config.yaml
n_layer: 12
n_experts: 24
normalize_top_k: true
routed_scale: 1.0
init_std_router: 0.0204
lr_router: 0.00235
n_head: 4
n_kv_head: 1
positions: "rope"
rope_fraction: 1.0
tie_embeddings: true
parallel_block: false
init_std_down: 0.0
doc_mask: false
train_tokens: 229900000
Below are experts of layer 6 (counted from 0) of a mixture-of-experts language model. Rows are named gate (a neuron's input weights, with its number), up (a neuron's input weights, with its number) and show model dimensions 0-127. Each number is 500 + 50 x the weight over its row's rms, rounded and kept within 0 to 999. Numbers have three digits each.
Before each expert's rows: "mostly gets" lists some tokens that are sent to it at least half of the time; "comes after" lists some tokens at least twice as common just before its tokens as in all text. This comes from a sample of Wikipedia text that the model never trained on. Tokens count by the router's weight.

# expert 3
mostly gets: " |", " not", " do", "|", " to", " would"
comes after: "\n", " 0", " ", ")", "%", " 1"
gate0:500532667536501453461485502508440509556524495609414535497545493472423576570502486427517575592494420581461522486435457501509501482506556582438555560543534472550471409430516521541538474536590503494459510553560450508539513464486523608506447504564459474480534390491484590561495433474437511557495523436536447562475389497516431543599413490489472573481515500520546530460524560477487480468486
up0:566511453489494529419456525558442485469449566479578492507506510539486488687439524441510372492479437474493520523484494566488531501505479488498559476536456503562430467485665540593555565541552456482477594610530469616452461496420476600429481544485449563545539599542477540582510473524512552450500519486472533505482472518440549535493461491472509534501485459561577528487571482516515560515504

# expert 23
mostly gets: " in", " at", " ex", "In", " pre", " sub"
comes after: "\n", " |", ")", "ed", "---|---|---|---|", " University"
gate0:484505477517511521579528526562479559494452527357492541527422499416472567475534443472563524571485553456480452564476435544484549540448439563509505387537534497633485466442502557485494546456450560501518537524457463563510475470558475504512539440631567434610546499511390512512455493493511439482512452504569517603444489608510530483548525480471465489472474495513519381488479436502533441500617
up0:479459470496581471426510542520497396561497499408409528567521491531401475504528454477435423514598568532509523580532511499486526463493505525487501515539487425495553556416474427472596518482499487412374472660474456462472473432539567553497547528524500497456545437520446449474505476489520572522414506465521502565474548590547462474540418383496467508479507551467538493536617523496515427487552

# expert 13
mostly gets: "==", " \"", "===", ").", " ==", "---|---|---|---|"
comes after: ".", "\n", "==", "===", " =", " =="
gate0:550474481548489568569505522517405531461619521531493549512476452523493511534528549526469469479478544528466513432531515449487548614490439507507543459534472537463447466490522448442520543581578428457460452540478583479463456531557547440509403656484468565464434489478513433544574525590550421495576488407441488536462578351580456481514446410479596503487507496512508526460492492508482514486577
up0:452476518456494557548534463485461502559571572512555591462509438581517544492508568561471446500443552497468502434534409421496495594403477512539525506542491570438527460521500436408490544537551450420499469561519555427485422545527527514528459511456522545552451528507486420501530544513590454475566512468482425499457548361546433483584466384442583477418498484547473503459403511445460550554548

# expert 11
mostly gets: "c", " w", " p", " d", " st", " P"
comes after: " ", " a", " the", "-", " (", " Ma"
gate0:478526549539570521450466516470555568526572463445482476531593458546562511571579492465482515428509529554500539379484595460677515394488504516542433457488488440451475477449454461476433466572448479451501508454551447506530542572493566500495544597481515522415398465441522487464489613485414467513450479551578473509454497436544501463556442505461538429472577510547536449459499434517504489497556
up0:494457517460521478366482462516565497544598365446551484445583560577562522437508488493495482518497523526495461386500572567539514416537510448543417506363431495490547437452504409455499509625462462534496512463504464508541465418574530524553475562504449481511443525445575456474530590489490531465436447575541507499504461507459495466513543567450547417466503569479513485531510580419495485468462

# expert 4
mostly gets: " se", " ", " di", " con", " later", " design"
comes after: " |", " the", " a", " and", " was", " to"
gate0:548531494436552559539476420422466479578401511377425416408423427447474411426481499543497507452424514544432560539429487427540590419511505444443535485476389426457510503575413526483499491521487531417529540506439465524515474501517541531440441505523480485509472554476482500469474475509544491567458487498465494486474418495504469552551344514492460494529540559521529552514507452426419498409488
up0:503516534562496551515526466469448593459433553447472484503507474505535501508506467549482494485540501506490498535443441464498448460497483463541455418475413439517432460603521532512501523480514462328502531481544460520547517472443443477527522464482527563389362629472484525446469514507496421509489591518447516467419471388479456517461506591564523554571462576415508542591394502441422498454516

# expert 21
mostly gets: " his", " a", " its", " an", " their", " this"
comes after: "'", " ", " of", ".", " and", " ("
gate0:486437608461451500508583474568543480516519578497403481523525540488536526478560417522505569501571435548491395506512493568605520486482489517451488445477479504568508466457494484607469459513452571500413460517492500616604524470528586468501609432522552529504503548591477464464476506564504492455480576476520513464484524397504503449485432531536464576442559567489495488577509476464482522387630
up0:514433587499490463559518509560575460474491533528451501576552522511521483482639465540546563524561437535501382479530609525596472493469541494438445464531482491561566490417489577498468454481460549481415445504503513627540437445482509463529534469483517522469497540561449404519461532526528482483520535472493582443507427373480563414435431521512501559468580480557474469530462439510546570419570

# expert 10
mostly gets: "-", " ma", " two", " John", "=", " three"
comes after: "\n", "th", " R", " L", " Mar", " Al"
gate0:590595507519494652470496519542440497537500544531511553393535378560499494470457474581519388412556462540593500505486503448462581511392495423383570492452497451564504464480537467558455531449436490560538521519508537467527528607437519516401476441533481559549520463509516489462521516508506447508478586594499468473446453462509521567457410481495519501553485519428520477517459511445530514525440
up0:444569495444461514500591438507477479604533516453514420509493411607469447482490537544478410454446429526530494538469473464488537518502539445390555454449387474576515459425526530519551481448464492567514500580511500449515514556410509541472573508533526552552434372515519538474520408528541481515502580547511460503478496533618474508496533457516526486512486567493469506483477497350555612419458

# expert 17
mostly gets: " 19", " 10", " c", " 18", " 4", "–20"
comes after: " |", ",", "|", " (", ";", ":"
gate0:515518548487410524561504587629516459456444441563454473539472512490593486464557520480506475539519461462449492520416461527631561500518578526513469506534439586501446472434491462516589503418536538480505471487410530511605682553484536509395502516516475582501471555435507491449423453515499465492528416543525523537434484476486510506489449534559540490475521462548486410460600509555480474513427
up0:386499519458438592481550455601515546475451470492500622471446509580578538458403544515490464485463471557553472527465462503494494439560537508511534544530531527424440439574503437483604503464517533545542434557490517416599556492463424453404440506484512508451473474542506562466493449564564528475446527590500516648489553482492479541435564539474518536459535482563474461511601552480507466549428

# expert 22
mostly gets: " the", " The", " a", " an", " /", "The"
comes after: " of", " in", ".", " to", " on", " with"
gate0:489505547564511546427550494557503485541528551495551412534596511476497496493500548481420454575515458439486479514404388492482544543420421494507487534412623483603562491488543553427393530522478609441380552468530510591473498524448558495478495478520409500520450506492487479472474515588494486480464503515465416501542551477513483510499579583534615529421546560501452535568533529520566468509567
up0:471536512531552574464529541570507471549589514514536554505546505431513510507593498415456562507513479421483491617432521508517596574408397513472541576479501519506524514534527461448443507535531528438406578422538602472448463535473529508490451528588484464441466562479514520444524554584399524407453479512497464549519504499432559584511593549479559468477478639499502562445506490512509454541558

# expert 2
mostly gets: " Ma", " In", " fa", " Pa", " sp", " As"
comes after: ",", " the", " of", " and", " in", ":"
gate0:536458486469615470496499464468594481509550455595424446519416493525555581583499482465394532415528525500537475501491480455487594510496545451463593551563460452541465495510504475556454481515487541513573516547471547552516563521592524569469534549500516486369514443512529502482528496528504492543465534466575392495373484574477466569578445417560477423449490543481569452470607435503517478485555
up0:494468484455557476475493428473595481487461408560449448524454423517564600482468526517366480441490525447467501479599454465404524532496569484587548563512460378574478463580542534432492517494490468522598532501518513464530534505560595580516551538516539447428554457521457516492539490447458483504534529608570446485385521558485506562482508487538412494566391480513515453516462515433470510533470